Experts of a small language model.
Size: 13 layers, width 128, vocabulary 4096, 5.04M parameters.
Experts: 16 experts in each of 11 layers, 48 GeGLU neurons an expert.
Training: a variant of Muon for the experts, 5533 steps.
Below are experts of layer 9 (counted from 0) of a mixture-of-experts language model. Rows are named router (the router's row for the expert), down (a neuron's output weights, with its number) and show model dimensions 64-127. Each number is 200 + 40 x the weight over its row's rms, rounded and kept within 0 to 999.
After each expert's rows: a language model's description of what the expert responds to. This comes from a sample of Wikipedia text that the model never trained on.

# expert 8
router,179,151,216,164,177,200,226,227,201,210,135,283,221,190,170,258,183,222,155,158,218,204,156,197,219,238,198,251,202,233,186,212,233,119,185,249,198,172,168,181,204,186,171,220,183,219,223,194,291,203,306,189,266,142,251,222,217,236,164,201,223,221,152,159
down1,211,193,227,147,207,184,156,199,115,137,205,229,173,230,198,214,216,177,188,216,180,212,200,210,231,209,138,195,212,184,225,177,240,196,218,255,187,262,234,217,148,177,197,160,124,217,161,146,167,219,210,237,231,224,224,195,237,165,174,302,196,177,190,188
down2,144,214,216,241,202,219,216,200,183,225,221,203,170,182,194,239,227,192,201,252,224,224,132,158,191,255,190,172,192,194,298,232,217,105,196,214,257,150,195,252,191,165,178,211,229,126,236,265,202,255,200,301,164,231,263,163,204,206,165,179,206,192,169,235
down3,220,147,209,178,193,202,201,148,239,259,180,154,252,209,101,317,204,224,201,140,224,172,172,200,227,225,231,208,202,219,147,220,155,186,213,252,187,205,114,149,169,210,148,204,270,243,157,192,287,148,219,230,216,232,253,202,195,226,186,168,235,231,206,216
down4,185,170,158,191,211,229,193,221,215,252,191,242,217,237,238,211,210,185,209,209,196,194,167,242,210,233,199,112,170,214,225,191,243,212,244,192,180,157,222,206,164,263,211,171,177,157,190,213,254,242,285,247,237,172,256,259,297,270,117,167,176,153,209,249
down5,212,204,251,212,242,186,164,226,228,183,207,173,164,226,173,145,226,155,182,172,139,279,249,187,189,120,216,245,223,209,175,192,144,171,87,227,141,136,245,226,187,158,220,249,258,214,148,247,133,225,164,169,158,285,115,261,238,169,212,227,244,127,262,190
down6,205,219,221,154,203,129,160,189,226,237,165,250,241,219,265,237,186,190,253,183,162,230,133,208,232,175,154,274,260,171,147,191,252,128,114,231,173,193,219,181,232,217,181,207,182,133,195,225,214,174,220,270,252,159,136,249,173,232,193,204,141,227,164,166
down7,229,240,195,186,173,206,185,202,216,114,222,193,167,238,153,192,223,155,188,193,234,123,209,170,207,189,262,203,263,156,203,172,126,236,228,252,142,210,169,219,266,243,278,220,268,170,194,239,209,233,196,179,228,193,122,127,224,245,172,245,143,224,186,172
down8,201,204,213,175,167,167,215,228,197,152,170,261,168,177,220,234,255,211,144,182,258,180,239,287,217,274,237,184,232,167,198,207,222,149,213,160,192,174,168,150,211,198,221,247,169,175,189,223,187,188,178,185,214,199,187,196,265,206,272,144,192,177,122,180
down9,308,193,232,155,213,256,166,261,201,234,213,184,221,237,164,168,262,173,241,164,196,237,223,196,247,206,210,286,202,231,240,176,208,205,214,141,178,150,267,172,200,212,200,277,177,116,148,144,221,230,269,173,139,178,165,255,246,95,209,177,241,198,106,192
It responds to: Function words in running prose, mainly the, of, a, in, to, with, and table bars, such as at a university, rescued by a.

# expert 15
router,216,195,238,214,194,159,215,258,203,129,171,162,223,218,166,238,207,196,220,245,221,182,171,203,229,279,231,226,201,235,228,286,283,196,130,264,221,205,141,175,204,168,188,217,188,265,199,230,237,146,236,187,270,158,233,193,264,183,133,191,243,138,173,221
down1,186,261,168,145,244,217,185,214,184,270,208,218,167,209,158,230,230,169,154,259,253,211,195,241,255,221,169,222,178,114,121,174,157,210,181,273,217,159,179,223,143,198,156,154,207,272,178,138,174,242,207,107,261,198,206,252,258,233,180,176,195,197,173,161
down2,235,251,180,132,220,201,261,219,186,188,177,168,218,216,218,203,192,164,225,174,203,211,255,185,180,158,122,214,266,257,215,122,218,234,195,187,161,148,264,167,227,156,182,232,175,203,183,136,94,282,128,228,267,173,207,236,137,237,228,288,217,261,250,205
down3,174,149,123,245,192,171,167,156,215,212,247,176,178,142,149,158,185,218,214,156,254,215,184,185,51,217,202,313,158,259,151,130,227,219,230,191,279,187,142,166,201,189,261,192,220,173,181,245,283,252,284,213,243,119,240,176,255,233,229,197,206,171,193,230
down4,165,170,247,216,110,166,184,189,186,229,180,194,175,183,173,154,185,197,161,242,195,190,196,138,156,250,218,195,188,175,206,206,226,230,259,245,187,201,173,278,253,194,189,243,174,291,165,206,160,252,320,153,206,229,144,218,225,191,215,161,196,235,230,203
down5,165,225,209,264,130,218,190,165,173,170,210,272,246,222,199,171,232,139,192,127,197,175,176,210,188,231,229,142,160,221,144,202,228,260,220,216,216,220,144,202,193,282,299,270,143,206,204,249,283,214,165,227,215,278,163,234,204,243,155,229,223,305,218,168
down6,212,142,226,202,176,214,195,238,268,177,204,223,151,230,242,204,216,228,174,241,139,184,187,199,136,267,198,136,133,155,236,202,219,202,189,232,224,147,241,205,204,226,256,180,90,186,228,192,207,181,213,230,244,213,231,108,205,186,207,269,151,191,203,178
down7,241,163,166,196,231,255,142,214,189,240,194,210,200,169,264,280,165,95,207,185,157,189,212,173,200,210,217,198,127,138,171,227,195,231,182,155,180,247,244,126,181,175,194,187,250,165,189,211,145,172,213,207,191,195,261,201,186,200,204,180,183,196,209,218
down8,264,269,185,261,202,198,218,268,198,244,173,217,222,262,226,222,186,220,196,263,158,210,229,213,157,248,217,191,138,182,181,194,221,184,260,199,249,265,217,191,185,133,162,147,146,246,227,258,211,236,230,132,246,201,148,182,146,201,175,192,187,226,163,216
down9,200,154,217,168,239,232,256,250,177,125,214,165,213,206,189,136,183,201,170,171,216,212,171,282,188,125,215,163,165,184,167,181,263,169,155,157,201,231,264,218,142,197,209,99,242,275,214,197,210,178,209,259,180,231,181,216,256,177,171,212,179,149,248,144
It responds to: Plural or inflectional endings and linking words in prose just before the, of, in, such as ways to, resulting in, made up, as.

# expert 7
router,127,204,211,145,102,128,216,232,194,198,151,187,185,189,243,174,188,176,109,181,176,150,177,139,266,241,145,218,242,226,206,265,198,210,159,217,144,175,139,165,154,178,124,222,199,258,287,168,164,165,204,179,200,235,241,213,190,256,205,242,188,189,154,207
down1,178,215,170,270,151,264,181,214,203,257,169,140,190,196,249,165,223,259,103,192,200,265,179,240,143,221,236,223,175,204,181,225,194,193,99,241,185,161,256,241,175,283,191,254,114,194,234,202,154,283,213,230,170,182,219,219,140,178,258,245,171,163,213,183
down2,75,205,224,253,182,152,213,159,211,179,180,158,222,169,176,201,205,235,235,216,129,170,198,197,255,222,250,261,243,221,180,180,224,201,172,209,229,218,232,209,233,234,275,282,170,233,172,130,272,212,249,204,242,127,203,200,225,124,201,198,161,174,253,194
down3,147,200,158,224,213,247,224,183,135,240,154,130,206,207,231,223,206,163,191,180,249,248,231,129,239,204,135,198,235,174,237,224,183,147,181,279,127,196,161,200,200,278,213,259,142,150,213,206,135,230,144,165,184,272,234,202,222,231,186,237,189,222,184,223
down4,192,220,134,158,239,212,141,183,163,267,181,139,243,182,221,251,159,244,159,209,219,185,158,201,173,227,170,236,194,146,160,203,207,164,172,131,224,232,205,221,255,193,154,207,165,163,230,230,137,252,167,179,204,236,252,185,233,145,224,250,246,252,194,277
down5,137,154,252,199,258,145,252,253,229,195,185,201,165,161,188,194,187,218,222,213,183,189,188,171,208,225,202,203,230,126,198,154,165,255,193,136,183,198,207,221,175,242,264,190,219,200,158,277,267,273,185,183,159,205,196,283,198,229,225,245,189,230,226,240
down6,239,166,76,150,165,301,208,177,169,218,217,168,203,262,134,227,165,195,242,214,188,163,206,206,135,215,172,193,212,200,125,189,177,208,199,135,197,239,240,147,228,162,175,275,197,256,202,133,211,242,202,228,188,267,162,159,133,151,200,193,196,196,149,251
down7,167,200,195,211,169,144,129,198,151,207,221,230,150,205,230,190,176,152,150,152,143,200,261,218,234,164,228,215,221,257,258,182,141,207,229,274,217,252,193,233,186,175,233,175,219,219,202,210,190,172,202,182,144,140,166,243,154,253,197,203,187,123,194,156
down8,175,177,182,149,140,199,162,182,176,186,156,207,239,243,196,157,161,265,182,204,222,169,179,158,217,265,236,210,198,133,161,216,259,234,184,245,250,225,236,183,145,217,157,118,188,184,259,149,183,160,201,211,236,226,146,191,201,202,190,258,202,254,179,131
down9,138,141,236,165,129,180,173,133,207,209,157,203,140,196,250,193,238,223,195,172,182,196,177,206,261,178,271,129,193,169,164,212,131,181,168,191,216,203,169,246,190,235,173,187,197,277,261,244,211,226,118,152,185,271,197,201,206,211,240,151,224,227,232,209
It responds to: Uppercase letters in acronyms, digits in numbers and years, and Thai or Chinese characters, such as BioPAX, 656 km, 2023.

# expert 6
router,211,211,210,156,187,106,235,213,186,105,218,208,179,186,227,231,169,264,153,179,206,259,206,176,128,191,147,241,167,224,184,185,209,220,228,175,165,156,214,203,203,213,167,201,190,193,143,252,242,130,282,215,160,147,229,254,121,171,146,268,176,163,196,188
down1,210,223,189,204,171,213,207,192,175,190,184,147,232,150,166,275,209,234,213,184,107,221,193,112,233,155,219,136,146,159,196,201,217,201,211,238,188,246,207,192,135,176,240,215,232,254,246,163,220,270,227,151,204,177,185,169,196,128,172,185,218,192,267,150
down2,173,203,149,254,221,222,192,172,189,270,185,143,167,189,202,247,92,200,178,228,214,191,282,258,244,170,264,272,191,189,126,119,210,247,204,129,209,161,170,218,188,146,255,190,125,196,152,185,185,136,184,169,255,212,237,147,207,210,201,242,173,162,193,249
down3,196,171,164,216,208,140,246,244,204,264,185,218,138,233,188,216,136,148,204,184,171,196,223,256,300,181,204,225,140,142,251,252,192,197,187,198,157,263,162,114,220,152,193,220,192,196,169,187,285,174,211,250,234,234,220,151,274,199,256,151,171,186,82,243
down4,196,250,317,200,253,268,144,158,271,182,229,237,206,233,188,166,126,237,204,186,134,191,179,203,238,182,230,201,196,162,181,168,215,195,198,248,205,178,270,263,207,193,250,221,199,228,206,141,181,229,226,242,230,203,142,245,195,282,185,172,198,174,157,163
down5,217,181,182,210,264,205,223,218,225,120,239,178,241,185,224,227,230,135,161,146,217,190,138,201,191,241,270,295,250,211,161,177,220,259,214,239,234,187,213,193,217,221,150,202,183,249,313,214,222,246,216,243,218,170,187,218,241,233,214,247,253,220,199,258
down6,196,229,208,237,217,189,217,219,289,203,174,227,220,224,264,198,248,224,309,171,206,202,196,193,203,200,161,218,164,212,205,212,256,194,283,207,185,218,180,140,211,92,166,172,162,170,167,177,158,183,164,105,101,164,203,179,230,238,149,192,234,212,168,223
down7,293,139,206,149,224,215,198,176,184,203,138,237,192,243,251,218,210,256,157,262,148,217,254,188,217,185,131,234,175,247,285,172,282,163,190,133,155,146,242,194,269,201,195,190,253,179,229,206,213,171,210,264,191,211,204,141,245,132,213,194,186,200,174,197
down8,273,149,231,176,261,142,87,186,259,138,213,193,166,222,161,240,178,185,211,161,178,151,210,212,199,208,214,239,196,213,170,204,193,192,203,230,190,242,203,153,173,247,225,135,215,181,239,203,188,122,245,242,234,212,200,226,275,163,194,231,184,246,207,129
down9,141,169,208,201,266,271,237,148,200,247,230,239,173,177,223,166,186,160,197,231,205,169,195,151,270,218,224,266,272,271,177,214,159,138,151,178,153,184,194,259,196,237,154,229,220,227,277,202,215,172,187,251,242,211,157,241,215,168,158,234,191,272,237,209
It responds to: Interior or starting word pieces, often capital letters or consonant clusters, in names and rare words, such as yl in Phylum, ph, anc.

# expert 12
router,274,206,162,279,227,204,203,268,172,151,234,176,229,215,114,232,236,160,214,169,261,217,123,231,210,215,228,205,236,255,276,171,209,161,187,247,161,226,216,87,255,169,163,228,260,206,170,212,198,170,250,153,201,164,219,185,251,203,217,248,253,153,250,174
down1,181,210,189,274,185,238,219,162,234,142,128,162,154,219,177,188,210,218,170,213,181,162,284,133,173,231,183,145,248,190,257,135,254,234,208,172,155,233,204,147,169,250,219,185,193,238,212,266,200,187,166,200,229,210,170,196,221,188,251,167,202,188,201,274
down2,107,162,201,205,180,247,216,187,205,211,296,173,201,240,144,242,270,214,123,212,274,196,214,162,276,136,189,179,188,244,245,149,179,242,215,174,257,231,235,179,179,127,219,235,202,215,182,208,142,178,171,260,206,150,191,178,228,212,173,135,209,168,179,277
down3,206,168,127,156,187,149,203,89,209,258,194,219,204,194,154,220,229,248,173,226,107,154,219,220,259,220,191,252,150,208,224,215,172,233,213,204,198,257,246,179,171,173,202,199,171,116,241,241,142,262,281,197,191,195,179,199,131,154,185,180,206,141,227,219
down4,189,144,187,268,222,246,180,151,165,218,163,167,214,173,221,269,212,230,197,186,185,187,143,161,171,245,243,169,200,157,148,196,199,210,184,274,181,245,219,172,144,201,281,174,239,123,187,188,180,177,217,218,274,222,176,228,154,105,193,198,201,135,208,193
down5,142,256,140,144,183,228,139,226,188,174,199,178,313,196,223,146,171,268,157,127,257,139,175,191,192,167,154,258,196,173,141,198,127,255,245,171,238,181,244,202,220,168,234,223,193,225,161,209,146,286,166,184,227,229,229,225,166,190,184,246,238,255,208,223
down6,207,222,192,234,163,234,201,163,204,239,247,210,205,141,152,212,225,299,171,163,175,272,219,200,266,160,169,191,103,232,212,158,195,139,285,154,153,160,260,238,270,150,149,219,180,149,255,236,142,241,153,220,197,192,180,220,197,188,243,148,252,247,213,174
down7,268,246,200,187,207,157,262,197,198,155,185,195,221,190,211,228,263,172,168,189,224,246,202,199,282,166,164,182,197,126,189,159,259,263,197,154,160,218,270,149,232,163,228,220,177,200,209,175,226,181,194,131,202,164,158,172,141,272,186,208,131,160,189,235
down8,114,144,199,158,169,169,191,194,215,220,186,263,166,160,229,230,163,229,142,201,160,163,138,184,216,157,202,226,145,204,265,154,181,184,126,266,265,183,199,200,143,177,132,251,135,265,196,278,262,234,170,246,230,195,180,164,173,235,115,186,140,236,160,198
down9,194,183,62,100,203,224,207,241,162,183,189,203,141,214,179,195,182,208,130,130,184,227,185,241,183,257,179,161,171,205,209,208,172,189,196,137,200,206,221,173,205,247,136,196,185,313,220,166,230,133,202,177,160,213,152,172,166,173,201,237,195,198,183,158
It responds to: Suffix pieces ending common words, such as ation, ical, ible, ister, and infobox field words such as Synonyms, Labels, model.

# expert 14
router,197,207,167,195,193,190,189,191,179,182,213,197,162,201,231,239,190,145,249,272,257,155,157,193,171,236,153,255,209,299,222,176,256,192,123,306,176,142,106,176,135,151,157,183,175,209,142,216,206,175,207,140,157,174,241,229,238,195,186,262,250,202,212,108
down1,215,244,147,207,238,199,259,198,184,166,267,229,188,201,154,235,222,180,171,199,214,161,174,205,174,192,252,194,185,229,162,181,190,208,175,120,190,291,143,214,132,271,202,245,128,162,138,164,161,260,167,159,200,260,236,218,167,211,182,247,212,232,169,241
down2,234,165,203,188,190,204,183,233,260,217,159,161,150,233,194,160,291,88,196,221,201,197,249,190,183,226,217,190,228,163,189,148,193,207,176,244,202,258,220,250,152,236,210,131,216,227,252,166,205,140,131,218,184,182,235,167,241,155,180,180,243,191,216,285
down3,218,177,211,203,233,166,194,259,176,264,125,189,202,175,248,212,179,183,250,219,260,258,262,183,133,198,114,213,170,167,152,208,180,274,239,240,151,152,226,307,192,205,176,162,183,204,231,164,181,212,166,232,135,194,196,190,161,129,201,272,200,197,225,237
down4,153,168,118,193,185,189,234,172,235,199,286,191,123,219,223,211,203,142,218,224,257,234,169,131,212,232,244,233,202,271,155,161,209,167,163,229,247,206,296,213,165,198,173,138,156,163,194,154,187,243,180,221,117,198,173,104,190,263,198,228,242,206,213,194
down5,230,188,109,204,154,181,243,169,246,198,242,143,165,204,149,215,171,251,126,173,198,241,160,216,169,244,217,141,190,248,157,250,234,219,213,161,97,195,247,148,241,152,159,190,241,176,188,290,218,271,188,265,171,213,234,184,187,213,141,119,204,194,185,228
down6,227,224,241,223,163,165,113,166,251,231,206,180,118,196,253,216,247,208,251,141,186,198,205,183,206,186,178,131,210,143,191,194,256,221,166,171,153,213,167,227,161,204,208,216,171,237,173,185,180,189,202,195,151,262,220,153,264,170,165,164,181,220,177,246
down7,208,216,149,171,141,237,239,127,166,223,235,153,231,219,195,86,236,213,108,187,139,127,173,161,168,267,262,170,201,257,229,189,108,208,208,242,225,286,128,223,164,216,177,199,163,242,135,147,184,128,225,196,191,251,157,212,217,184,244,176,174,203,245,208
down8,147,214,200,145,190,154,134,199,167,135,288,181,163,234,211,246,218,241,263,198,222,235,233,220,300,149,201,189,254,191,185,173,257,167,241,189,267,201,145,250,235,127,138,190,155,199,182,211,225,181,138,268,205,221,189,179,156,209,205,185,314,176,160,204
down9,174,180,227,203,188,204,188,207,213,253,172,215,210,175,140,155,186,218,188,150,233,226,166,166,234,224,201,214,248,178,119,191,221,198,171,145,265,226,192,142,182,128,220,185,144,200,222,236,199,188,214,203,217,228,203,212,197,250,157,215,216,155,151,192
It responds to: Final pieces of personal and place names and some nouns, such as hen in Stephen, red in Alfred, ett in Beckett, son, ley.

# expert 5
router,199,205,225,179,156,174,212,187,196,197,194,155,204,175,237,261,171,221,175,232,221,138,210,205,191,221,133,289,237,232,170,149,202,209,220,196,247,106,112,209,165,195,146,119,234,273,165,219,179,179,198,206,187,159,219,303,174,212,184,211,186,192,188,120
down1,170,237,219,210,255,190,203,241,191,304,207,195,236,230,147,145,231,147,157,211,188,242,228,146,248,218,210,221,180,189,80,133,194,111,240,175,203,177,253,179,158,233,179,230,206,198,202,183,216,228,195,161,191,239,275,197,148,151,183,206,214,178,243,210
down2,241,186,255,173,301,177,235,194,176,216,201,154,181,217,202,232,237,194,147,213,218,191,309,223,300,163,175,175,173,210,136,179,193,247,179,246,126,219,210,174,224,203,266,197,179,180,178,248,239,210,147,199,209,223,162,209,175,142,271,201,233,246,170,189
down3,209,123,155,236,198,240,193,216,147,160,173,249,196,203,159,240,134,189,158,152,123,215,216,128,223,214,177,184,202,183,245,219,225,149,182,163,140,214,235,227,234,206,233,243,181,222,240,150,192,201,188,218,211,195,292,202,131,217,238,186,276,222,132,255
down4,211,237,186,210,148,237,210,141,214,191,228,171,244,242,174,253,127,209,248,221,175,220,218,255,133,184,199,132,249,130,214,110,143,179,239,244,155,322,149,209,154,195,186,201,260,162,230,213,208,220,202,142,172,142,170,148,242,237,221,200,234,191,179,210
down5,234,160,218,224,221,164,156,183,166,189,234,175,209,141,153,211,171,205,247,190,126,184,221,153,272,173,210,220,256,123,161,151,228,222,150,185,213,286,228,170,163,106,230,153,277,170,190,263,212,214,141,242,177,249,222,198,208,174,176,164,101,138,194,183
down6,187,242,250,230,239,159,198,214,211,221,149,217,241,256,220,291,221,248,148,201,259,262,236,197,231,185,142,224,189,188,192,194,233,158,189,160,188,227,303,197,223,181,186,147,207,191,223,185,191,223,162,270,139,188,191,87,158,191,211,209,156,166,232,193
down7,196,234,223,212,260,241,156,167,145,240,274,138,218,264,165,78,248,184,183,226,172,252,174,254,260,228,252,191,211,240,215,204,125,139,133,229,183,205,232,150,226,255,194,216,223,179,214,178,208,239,214,226,240,204,254,246,253,208,221,243,237,195,201,160
down8,126,205,278,246,192,204,223,192,159,217,208,210,263,209,196,237,236,213,206,150,201,206,238,232,191,157,200,102,188,197,236,202,180,209,265,129,214,162,231,202,216,198,171,224,201,159,137,202,164,192,186,187,211,295,212,275,196,280,204,254,206,196,116,140
down9,198,217,200,181,206,236,244,186,300,168,245,251,218,228,187,190,164,253,264,157,124,186,216,185,239,199,206,265,188,181,228,223,159,161,176,216,207,232,172,294,264,205,189,167,176,226,164,183,280,170,178,198,182,183,137,226,255,232,254,221,165,116,201,162
It responds to: Single letters or short fragments inside words and names, often consonants like b, M, J, h, such as neigh-b-ours, Pub-M-ed, W-all-er.

# expert 3
router,207,174,206,179,140,160,184,248,158,198,237,228,232,160,170,219,145,236,156,263,229,237,145,189,177,243,158,224,205,251,174,234,155,242,200,261,165,169,189,170,273,166,185,271,194,182,242,187,194,216,216,204,235,158,223,279,207,250,205,315,173,166,223,230
down1,158,184,276,192,252,256,261,283,141,137,229,164,198,234,209,186,257,206,223,161,282,138,214,197,225,219,194,225,197,237,153,270,144,190,165,169,204,165,120,148,236,213,218,190,260,235,256,238,239,175,199,194,215,192,197,200,180,201,177,205,280,238,202,213
down2,161,225,255,189,129,203,201,160,217,288,252,122,105,159,239,282,178,171,215,216,218,208,133,173,104,142,236,213,200,178,212,211,218,176,131,155,175,119,229,234,227,281,184,205,176,192,198,228,135,175,180,180,177,203,222,154,181,180,128,172,194,169,206,189
down3,252,144,181,158,204,226,234,140,178,227,153,178,194,206,291,271,195,175,171,195,207,215,231,136,147,283,257,213,283,254,209,136,182,134,225,236,139,167,189,194,183,214,199,230,191,234,243,194,185,243,205,168,199,171,187,248,181,154,192,221,246,197,195,251
down4,229,131,193,212,193,141,178,204,236,182,181,227,132,227,164,249,184,184,252,149,134,194,198,187,187,259,190,200,255,198,188,181,155,227,142,171,187,192,244,237,235,214,209,231,111,232,148,267,181,201,221,213,264,153,202,173,240,177,203,203,204,234,128,186
down5,188,184,184,228,291,190,266,184,230,227,163,244,162,165,245,183,154,231,203,175,109,154,99,113,232,174,183,269,173,181,250,229,244,211,190,218,115,124,184,186,232,235,187,196,146,203,231,187,230,206,142,185,226,203,212,236,198,255,258,209,150,212,198,264
down6,226,192,193,183,240,268,204,245,104,252,241,235,206,177,231,178,242,155,178,174,286,187,55,166,238,174,189,172,243,191,225,195,149,155,259,151,227,239,181,121,195,204,105,167,215,235,162,184,179,169,167,214,224,207,186,183,249,142,229,208,297,221,258,189
down7,169,246,197,211,212,234,133,146,240,219,152,221,257,207,178,267,219,66,211,182,243,162,198,258,188,238,248,183,228,176,205,132,132,192,217,227,231,285,214,152,253,213,207,295,212,202,192,246,210,198,228,215,171,252,222,240,246,252,148,164,238,182,218,153
down8,177,209,172,295,217,175,215,252,215,109,218,191,188,190,199,126,197,172,200,298,231,184,222,229,235,182,182,163,144,209,229,268,182,216,226,145,190,220,159,164,204,172,215,117,249,220,263,226,143,179,216,199,176,154,228,135,254,108,149,223,219,326,223,234
down9,158,129,222,155,191,145,274,162,155,285,302,198,180,251,202,220,227,216,192,152,156,199,115,249,244,95,139,257,220,187,188,237,261,212,235,213,180,166,152,209,232,264,145,245,219,195,245,249,220,210,172,209,173,264,235,215,135,208,216,252,232,179,216,239
It responds to: Opening pieces of names and words, mostly single capital letters or p/w/s after a space or hyphen, such as Padres, Sabatini, over(time).

# expert 2
router,213,233,251,144,127,201,220,293,139,153,235,177,217,189,196,207,156,247,190,178,239,263,127,148,188,197,172,255,208,234,235,285,161,201,204,194,135,165,211,203,222,162,189,190,145,155,203,229,206,139,265,219,226,247,215,206,196,239,133,238,135,167,215,237
down1,171,276,129,187,224,242,183,142,144,124,207,242,206,174,202,264,210,168,153,113,221,250,206,200,125,181,209,111,131,222,242,195,198,178,189,227,206,248,196,177,166,226,184,259,264,247,186,186,201,162,223,185,207,219,183,202,177,253,172,194,202,236,119,164
down2,231,183,246,193,173,179,214,266,191,209,195,262,197,218,137,190,205,172,203,284,163,199,183,186,182,261,164,222,198,202,179,207,143,185,214,184,192,246,189,161,185,195,218,120,230,217,225,250,234,194,140,148,141,203,204,222,223,208,106,106,219,205,168,149
down3,199,195,189,173,226,233,155,235,141,210,207,172,192,206,214,212,95,212,238,268,254,297,210,172,194,169,187,245,196,222,189,219,172,183,137,212,166,158,192,243,206,156,229,213,189,141,157,286,171,130,193,202,148,252,166,143,208,135,204,274,137,220,199,230
down4,201,230,157,180,159,247,302,193,188,212,223,195,179,188,245,214,157,242,274,259,113,209,218,196,258,208,181,172,170,152,217,203,167,205,235,231,206,216,251,246,181,136,225,143,260,226,195,243,257,194,139,176,227,178,231,216,258,154,140,193,167,244,231,230
down5,184,172,274,177,191,210,145,180,180,169,173,156,217,203,237,160,119,268,245,171,244,206,228,189,169,116,224,130,234,217,160,278,198,244,177,206,238,186,214,220,168,246,246,176,201,143,218,134,215,195,224,215,163,192,222,144,173,255,235,264,158,205,218,261
down6,293,220,225,222,215,170,200,113,214,183,230,184,245,284,153,262,163,237,213,243,239,248,132,211,211,212,147,190,167,226,197,201,218,125,154,182,183,131,338,129,243,148,213,259,198,206,204,211,286,161,168,200,173,269,238,257,209,145,146,198,206,256,210,160
down7,264,184,164,163,174,222,198,173,210,197,239,212,172,188,160,159,187,198,211,183,149,176,218,56,251,218,167,167,258,222,230,211,260,217,247,188,138,166,227,154,226,236,216,198,171,169,171,217,161,232,234,236,200,204,217,195,241,151,166,271,191,249,296,127
down8,144,221,204,199,157,197,72,173,203,131,201,141,165,141,217,266,239,207,232,214,205,242,169,227,224,140,278,168,243,141,196,215,169,206,175,210,228,252,214,159,187,193,187,130,211,190,248,259,201,209,251,232,222,219,131,199,223,233,241,180,217,155,185,184
down9,227,228,196,223,200,182,181,218,215,95,280,228,191,135,254,265,184,247,131,137,220,184,213,264,115,223,135,206,180,243,195,192,131,172,185,272,165,178,230,133,191,145,108,194,218,169,175,228,217,195,167,222,220,212,198,185,211,237,196,183,198,168,188,192
It responds to: Short first pieces of words split into subwords, mostly after articles or prepositions, such as con in disconnect, f in uncomfortable, cont.

# expert 1
router,193,256,207,279,223,236,244,204,164,164,189,201,272,234,145,228,216,167,197,154,227,170,137,217,194,250,250,227,270,234,247,182,210,162,168,267,147,173,196,130,252,223,190,208,248,218,156,164,139,176,248,138,213,180,289,231,170,204,175,198,196,155,229,129
down1,292,195,290,205,168,125,264,166,212,229,151,266,231,204,207,132,167,205,260,204,180,208,163,217,182,140,122,174,234,234,205,186,140,232,198,201,222,237,177,162,193,122,257,176,145,198,215,210,184,204,250,244,177,232,210,254,115,240,179,195,189,221,224,215
down2,178,229,169,168,275,147,169,242,150,243,237,258,190,149,208,211,185,192,165,159,145,178,255,238,193,195,176,159,196,197,253,183,149,157,147,194,148,173,213,171,270,255,177,209,201,171,239,215,200,184,216,217,201,319,244,227,191,193,201,172,142,159,125,214
down3,209,161,197,218,152,131,128,219,169,218,185,202,177,169,186,165,201,221,263,187,237,252,224,222,252,164,158,186,172,165,109,217,177,172,259,146,164,148,233,203,220,123,189,241,227,154,211,242,178,192,188,180,199,176,241,233,157,192,188,187,196,253,202,217
down4,288,149,243,172,265,130,224,218,174,149,236,216,247,243,200,191,152,204,189,221,185,208,246,249,257,205,215,279,214,175,196,218,213,205,201,211,242,192,238,130,221,205,222,139,272,129,207,252,220,187,95,181,185,222,251,176,163,125,130,160,175,225,204,238
down5,168,209,248,189,185,202,149,279,158,196,208,230,281,199,202,192,245,252,204,229,194,130,244,102,228,195,146,164,212,178,231,223,157,244,140,198,279,224,128,259,263,248,263,231,265,206,199,207,185,183,185,217,145,242,143,223,225,284,167,131,209,233,245,217
down6,262,212,148,203,225,218,134,247,142,220,175,213,170,151,313,194,180,200,171,213,187,181,147,287,187,206,235,261,171,223,178,273,261,220,195,231,204,157,208,199,240,253,138,178,193,217,239,226,230,209,266,214,227,234,199,186,271,232,113,159,264,216,265,258
down7,209,192,187,207,232,200,184,212,209,210,219,265,284,238,226,197,234,190,161,140,180,120,255,209,215,192,194,225,217,315,219,247,178,177,130,254,223,273,244,285,192,172,265,224,205,159,180,197,155,199,187,208,202,271,176,192,192,225,201,229,200,220,195,239
down8,249,172,224,174,198,246,289,201,216,242,181,216,127,132,200,189,245,200,211,214,174,136,201,146,248,203,258,173,219,204,239,194,233,230,163,193,281,220,181,200,212,252,159,137,146,250,147,107,211,159,175,178,219,251,181,183,194,171,237,136,108,120,153,172
down9,274,234,240,172,182,207,231,207,177,230,183,181,140,148,188,223,150,205,199,193,197,217,263,190,176,249,125,211,158,209,272,156,241,204,219,186,163,153,278,229,157,148,212,231,226,232,233,215,224,239,250,270,194,185,217,230,229,170,196,264,229,210,141,123
It responds to: Ordinary content words and word-final pieces in running prose, often after the, a or his, such as United, first, American, -ated.